config.yaml
d_model: 768
activation: "gelu"
moe_layers: [1, 3, 5, 7]
routed_scale: 2.5
balance_bias: true
router_logit_norm: 1.0
router_bias: true
init_std_router: 0.0244
norm: "rmsnorm"
grad_clip: 2.0
batch_tokens: [65536, 131072]
train_tokens: 1042000000
steps: 11258
dataset: "wikipedia_en"
Below are experts of layer 5 (counted from 0) of a mixture-of-experts language model. Rows are named router (the router's row for the expert), up (a neuron's input weights, with its number) and show model dimensions 288-383. Each number is 128 + 24 x the weight over its row's rms, rounded and kept within 0 to 255.
Before each expert's rows: a language model's description of what the expert responds to; "mostly gets" lists some tokens that are sent to it at least half of the time. This comes from a sample of Wikipedia text that the model never trained on.

# expert 23
Name ends, sentence ends. Last words of event and organization names, such as Places, Championship, Cup, Award, plus sentence-ending periods and However.
mostly gets: " However", " Championships", " Championship", " census", " ago", " Records"
router [106 143 138 157 126 135 113 115 159 135 111 111 132 127 139 132 169 169 130 121 101 111  86 121 178 114 139 109 113 116 123 109 128 116 163 142 152 113 134  98 145 133 146 170 152  76 164 113  81 176 124 115 172 139 156 129 144 107 119 148  96 137 139 123 123 118 140 141 175  66 131 148 123 179 127  93 105 139 153 117 130 144 142  67 110 175 137 118 138 148  96 119 116 139 115 122]
up0 [174 114 150  90 113 144 150 162 127 101 144 143 109 130 101  82 145 101 148 113 110 149 147 173 125 104 164 132  99  98 147  89 114 142 131 120 179 142  85 137  89 108 154 124 145 144 120 113 107 136 129 134 141 149 134 104 156 159 151 123 121  98 175 107 146 152 122 135 162  84 122 120 132 117 145 164 150 117 128  88 132 115 179 115 128 132 124 122 116 128 135 117 116 149 152 111]

# expert 48
Mid-word fragments. Middle or initial fragments of rarer words and names, like indic(ates), H-in-chinbrook, dec-ip-herment, pot(omania), plus odd byte tokens.
mostly gets: " lic", " dial", " Dub", " Constant", " Atl", " Abu"
router [143 110 109 141 138 130 144 110 114 114 160 130 131 101 127 113 101 103 130 154  98 114 183 110 154  82 161 139 113  95 134 128 138 110  60  99 177 156 172 138 119 135 123  96 104 117 139 138 110  83  93 124 144 108  92 122 143 132 132 136 149 120 144 137 135 104 166 142 118 147 137  93 131 160 108 139 126 176 139 117 178 137 120 167  97 126 101 145 154 150 157 116  95 121 128 135]
up0 [117  92 149 113 158 108 117 142 157 131  96 167  98 112 121 106 122 175 120 122 136  97  96 149 100 123 106 145 122 100 111 128 111 116 196 142 124 117 120 142  82 146 155 125 132 131  96 138 104 132 150  63 126 104 183  88 140 132 133 144 144 111 165 137 128  99  77  71 108 108 121 121 105 151 164 164 128 112 149 134 102 156 133 124 118 152 148 138 136 104 135 151 158 150 146 121]

# expert 9
Prepositions and linking verbs. Prepositions and verbs taking an object, such as in, of, using, contains, through, got; also middle pieces of Asian names, like Alagas-an.
mostly gets: " using", " contains", " includes", " through", " get", " joining"
router [140 118 114 156 105 135 135 113 123 109 140 131 122 123 109 125 117 104 121 104 143  99 113 124 136 122 111 124 144 130 117  92  93 130 111 141 171 102 113 121 171 123  96 112 111  92 146 150 130 105  99 161 155 157 136 121 128  96  88 139 190 144 124 132 154 122 126 121  99  90 129 126  81  88 139 143 148 150 135 134 151 165 164 118 175 128  89 110 131 132 151 109 140 148 149 136]
up0 [169 123 116 111 102 112 129 105 100 153 189 112 150 120  89 116 168 157  89 143 184 107 127 117 100 138  99 118 109 169 129 134 172 105 106  94 150 148 142 121 124 191 112  97 149 115 124 139 106 163 121  78 119 123 141 131 143 103  92 145 112 165 101 120 104 135 140  95 125 140 147 139 134 130 113 130 155 122 125 141 172 106 170 100 149 103 127 100 132 125 121  97 186 132 159 107]

# expert 38
Letter A, sentence punctuation. Capital A as initial or away-match code, periods and commas ending clauses, and words like because, but, that.
mostly gets: " A", "A", " because", " Jr", ".A", "/A"
router [ 99 143 121 116 113 117 118 135 107 119 133 117 169 167 143 139 130 102 135 145 110  58 114 166 107 121 147 112 145 161 144 117  92 144  74 176 130 124 177 100 123 101 137 117 175 114 141 106 121 115 101  89 129 121 105 153 132 133  94 145 126 138 136 128 125 157 150 117 135 127 126 168 112 128 123 136 169 116 139 142 110 112 135 113  93 148 124 140  89 136  83 137 179 129 125 154]
up0 [135 159 129  65  91 123 106 153 108 118 152 196 163 128 119 104 149  94 140 163 147 121 135 140 127 145 102  90 105 120 141 101 102 149 114 143 126 172 134 145 113 120 142 125  91 153 136 162 107 164 122 122 119 102  95  84  95  89 137 157 113 129 120 117  61 235 152 145 166 119 116 116 178 146 145 157  86  69 194 113 110 128  81 110 145 102 111 172 108 119 130 114 125 119 130  93]

# expert 12
Modal verbs and suffixes. Modal and auxiliary verbs such as would, can, may, did, will, plus noun-ending pieces like -ations, -ers, -ing, and == headings.
mostly gets: " would", " can", "==", " may", " began", " did"
router [125 131 166 136 113 121 143 105 116 112 123 149 111 178  97 141 127 122 148 107 144 120 123 128 164 115 129 150 108 156 130 117 133 158 122  72 110  73 137 129 109 129 124  88 102 110 134 151 111 152 121 115 143 130 150 148 120 108  98 127 131 130 111 168 153 176 136 160 111 147 142 154 108 135 133 136 157 122  72 123 127  88  94 127 181 173 154 134  98 127 108 120 129 147 128 132]
up0 [ 78 137 145 169 174 122 113  84 130 138 150 138 111 133 123  87  93 126 130 143 121 148 163  76 122  91 113 169 146 102  98  91 122 149 161 103  96 137 142 141 167 157  86 116 145 108 132 159 130 144 144 141 110 110 117 164  99 112  87 142 168  97 109  98 115 125 123  98 134 139 150 123 123 178  99 146 160 134 112 155 140  90 140 135 133 106 142 118 135 187 117 168 143 127  89 108]

# expert 58
Such as examples. The word such, especially in ", such as" after a comma, plus the, in and of at clause starts.
mostly gets: " such", " ent", " cur", " due", " vs", " ev"
router [ 95  79  83  94 114 120 122  45 156 146  86 116 135 157 153 146  73 125 105 161 149 136 123 130 114 167 124 120 118 132 121 131 136 133 108 112 116 101 136 140 175 115 134 126 115 123 140 108 112 136 138  60 136 144 170 131 136 115 112  95 102 133  59 105 120 104 143 133 123 138 121 143 138 114 137 148 115 127 116 135  69 150 128 118 144 100 170  94 108 142 135 130 115 111 126 132]
up0 [ 97 151 154 155 118 168 150 118 131 107  89 128 143 167 109 120  59  77 128 145 169 151 177 141 123 100 143 154  92 132  76 129 144 119 110 102 104 136 101 130 167 128 129 100 107  86  78 153 163 127 151 104 125 163 155 142 153 149 139 108 144 130  84 107 126 148 133  94 150 103 141 114 139 122 166 129 169 132 132 125 121 128 117 114 160 140 139  93 119 109 120 137 140 118  93  99]

# expert 7
Capital initials, passive participles. Capital-letter word starts in names and table cells, as in F(ourth), R(akotondrajo), and participles after was or is: listed, awarded, released.
mostly gets: " O", " H", " C", " Succeeded", " J", " Written"
router [109 147  96 123 103 143  74 140  94 139 115 164 150 140  98 101  93 120 129 108 128 154 108 163 115 111 111 148 114 102 153 154  95 105 140 114 133 141 114  85 143 160 133 152 153 116 159 171 132 112 115 135 130 133 134 150 147 152 111 138 113 141 111 111 155 138 154 142 189 140 129 125 146 133 122 132 100  98 127 111 104 146 155 108  76  93 133 119 133 114 120 146 139 111 114 113]
up0 [171 178 138 122 129 136 158 132 146 117  93 115 112 107 159 131 115 165 139 126 124 103 109 118 141 102 125 148 172 118 137 166 142 109 138 133 132 127 120 128 107 122 182 137 103 122 126 131 118  89  57 102 145 144 123 169 122 103 106 132 105 167 136 108 108 129 154 134 150  85  60 122 112  84 176 127 121 164 125 100 134 139 146 154 193 111 154 113 164 133  96 125 160 132 150 138]

# expert 11
Dashes, compass words. En dashes in scores and season ranges like 4–0 or 2010–11, and compass words starting names such as North, South, West.
mostly gets: " North", " West", " South", " south", " north", " left"
router [107 134 154 176 106 105 100 140 119 107 119 141 156 132 151 119 160 122 132 107 126 111 143 166 149 159 123  93 174 114 137 147  71 126 134 115  91 170 124 124 124 125 135  94 138 110 136 126 103 127 141 100 154 146  91 142 155 164 133 104 121 157 107 124 187  88 120 156 135 139 140 161 138 102 123 138 136 136 174 122 126  79 148 116 107 169 113 123 103 174 121 127 117 136 157 136]
up0 [153 147 123 116 104 135 163 126 121 130 112 148 148 127 134 102 129  92 105 120 124 126 108 127 120 181 143  65 112 111 135 135 152  99 145 120 172 124 106 112 120 115 133 182 139 165 104 129 112  91 117 148 147 116 133 102  69 164  92 118 100 155 131 148 142 100  72 119 128 125 121 146 160 143  86 156 157 122 151 144 136  96 114 117 102 126 145 150 141 112 151  72 139 143 116 135]

# expert 43
Pronouns and relatives. Sentence-initial It and relative pronouns that, which, who, plus capitalised name starts such as Al, Los, John, Can(adian).
mostly gets: " It", "It", " Los", " Al", " Ol", " Ak"
router [147 126 157 112 132 161 161  91 131 176 164 123 115 105 121 143 110 155 154 146 165 119 147 130 127 119 110 128 111 166 109 120 150 145 142  83  76 134 142  80  84 163  87 106  72 127 152 137 107  87 163 143 149 101 113 118 135 144 135 143 129 123 121 125 151 121 150 130 145 138 157 126 117 137 107 145 127 104 137 148 158 126 119 101  76 112 113 136 109 119 190 158 152 149 131 108]
up0 [147  71 161  97 158 113 146 130 177 158 107 160 111 138 192 129  84 184 173 131 124 140 146  85 139 130  97 136  90 128 118 137 133 145 121 114  77 127 120 124 152 127 148 115 101 156 147 110 127 135 127 103 102 106 133 117 101 127 173 105 182 149 125 123 126 106  86 115 140 160 132 139 134 112 118 124 107 153 122 116 112 140 114 124  63 137 167 103 124 124 114  98 112 107 158  91]

# expert 29
Coordinating conjunctions. Coordinators joining list items or clauses, such as and, or, but, plus capital-letter fragments like O and abbreviations like AR.
mostly gets: " O", " o", "O", " or", " and", " And"
router [179  96  90 148 149 138 132 134 181 137 121 144 169 111 137 135 117 110 112 112  86  91 145 129 124 110 161 152 139 121 134 116 115 107 115 126 168 161  73 139 145 104 135 130 172 143 158 127 176 100  91 128 161 151 104 142 107 150 107 134 121  96  92 145 127 136  87 147 107 124 106 160  81  84 101  70 116 155 142 132 131  80 105 166 147 162 175 110  90 122 156 159 133  90 106 139]
up0 [ 89 113 114 121 130 118 123  99 131 171 143 146 119 121 123 134 106 178 110 140 133 107 114 106 126 108  97 148 134 154 137 110 112  85 148 119 145  65 116 141  97  89 140 183 127 172 143 155 155 164 171 103 105 117 111 143 131 120 159 120 112 113 116 109 147 146 134 116 115 175 149 129 108  74 164 152 110 110 108 107 143 119 137 122 111 168 151 130 117 119 122 163 156 143 162 150]

# expert 63
Money and United. Currency signs and amounts ($, £, million, digits inside figures) and the word United in United States, D.C. United.
mostly gets: " United", " £", "United", " $", " €", " billion"
router [116 152 148 131 114 144 178 133 102 147 145 134 124  98 132 121 127 109 102 155  89 174 134 117 117 143 127  89 133 125 154 145 196  84  61 134 182 140 146 147 139 129 110 109 121  99 170 168 123  93 117 133 167 140 114 177 119 147 157 143 141 131 134 119 147 106 134 157 153 169 100 106 151 139 145 134 141 146 159  88 173 105  88 158  71 102  87 174 142 133 130 105 117  95 152 106]
up0 [ 53 172 142 132  75  94 134 134 108 165 157 135 126 144 127 154 162 158 103 152 126 156 129 123 152 170 109 119 165 156 121 135  95 140 103 162 105 106 121 128 123 165 139 106 145 129  98 131 122 114 126 158 163  96 120 153 109 132 144 123 137 121 111  96 130 156 131  99 137 156  99 122 133 137  94 150 103  99  82  99 107 119 115 125 128 123 132  93 158 121 172  96 164 139 136 141]

# expert 61
Country codes, acronyms. Uppercase abbreviations and country codes such as US, UK, USA, FRG, CCP, ARVN, often in tennis draws or political tables.
mostly gets: " US", " USA", "″W", " UK", "SA", "TA"
router [108 106 123 144 147 142 121 123 157 122 129 120 185  65 128 131 138 138 127 121  91 135 179 138 142 119 124 103 142 102 131  94 160 169 140 138 176 152 110 130 157  94 133 130 139 144 179 108 160 130 124 163  97 116  68 108 139 122 130 107  92 105 105 137  96 130 130 138 139 119 135  97  90 143 115 119 122  82 144 185 132 118 115 162 136 128 144 156  85 110 126 155 117  69 136 118]
up0 [110 127 176 135 121 178 125  95 136 121 116 152 142 141 149 145  91 137 124 151 101 136 162 126 101 140 156  76 125 161 139 119 126 124 136 106 149  84 123 172 103  72 157 132 133  97 101 133 128 193 155 109 137 128 117 123 133 156 130 137  79 176 100 103 121 113  92 154 123 175 145 132 134 107 111 100 117 128 157 125 111 107 179 116 104 145 178 110 128 112 115 184 117 130 118 147]

# expert 0
Capital-letter name starts. Single capital letters opening proper names, acronyms or chemistry atoms, as in B(ones), G(ibbs), R(D), plus some motion verbs like went, turns.
mostly gets: " S", " B", " H", "Pr", "S", "Sp"
router [137 112  97 147 110  74 126 100 115 162 151 104  98 140 141  97 110  95 158 147  86  86  82  90 116 114 161 109 104 115 109 134 137 116 127 136 130 162 148 125 161 134 119  92 160 140 140 116 109 134 124 134 141 125 111 125 152 186 161 120 103 136 138 123 116 105 123 125 119 107 141 146 124 132  86 133 112 130 166  69 149 146 133 120 112 127 116 146 117 154 128 131 139 137 141 106]
up0 [150  85  99 137  93 106 111 135 145 180 138 165  84 122 150 124 109 136  97  86 159 124 150 142  97 123 110 147 131 171 103 108 137 149 121 122 119 114 119 174 142 115 145  86 104 112 139 153 129 105 137 170 142 143 151  55 130 116 132 159 132 163 149 143  99 100  98  90  99  88  98 155 128 127  70 103 125  87 136 112 124 117 115 111 149 157 126 134 114 145 147 117 108 149 157  99]

# expert 15
Time nouns, capital fragments. Time-span nouns like years, months, times, season; also capitalized first pieces of names and words, such as Mon(aco), Le, Con.
mostly gets: " years", " Le", " Con", " Mon", " days", " Se"
router [101 141 157 125  87 169 121 172 106 146 138 146  82 101 123  98 145 116 131 190 132  98  98 200 142  92 142 135 100 145 174 191 124 133 136 170 151 146 144 149 151 123 129  83 110 147 127 163 148 121 127 164 152 131 138 134 101 124 151 137 126 106 121 134 115  95 142 129 124 131  98 123 117 139 129  98 122 119 121  99  91 133 140 130 136 115 153 158 166  94 139 165 103 153 150 153]
up0 [140 196 120 152 153 158  85 166 113 159 106 121 113 156 144 138 123 113 166 137 139 116 125 182 128 133 135 156 123 167 143 130 105 103 156 108 146 101 121 121 103 150 174 193 114 132 127 112 110 143 144 161 173  74 129 130  96 123 127 161  99  85 126 142 105 109 124 100 140 142 155  96 149 124 172 122 103 140  73 122 118 140  92 125 144 126 166 106 148 109 122 102 110  84 106 152]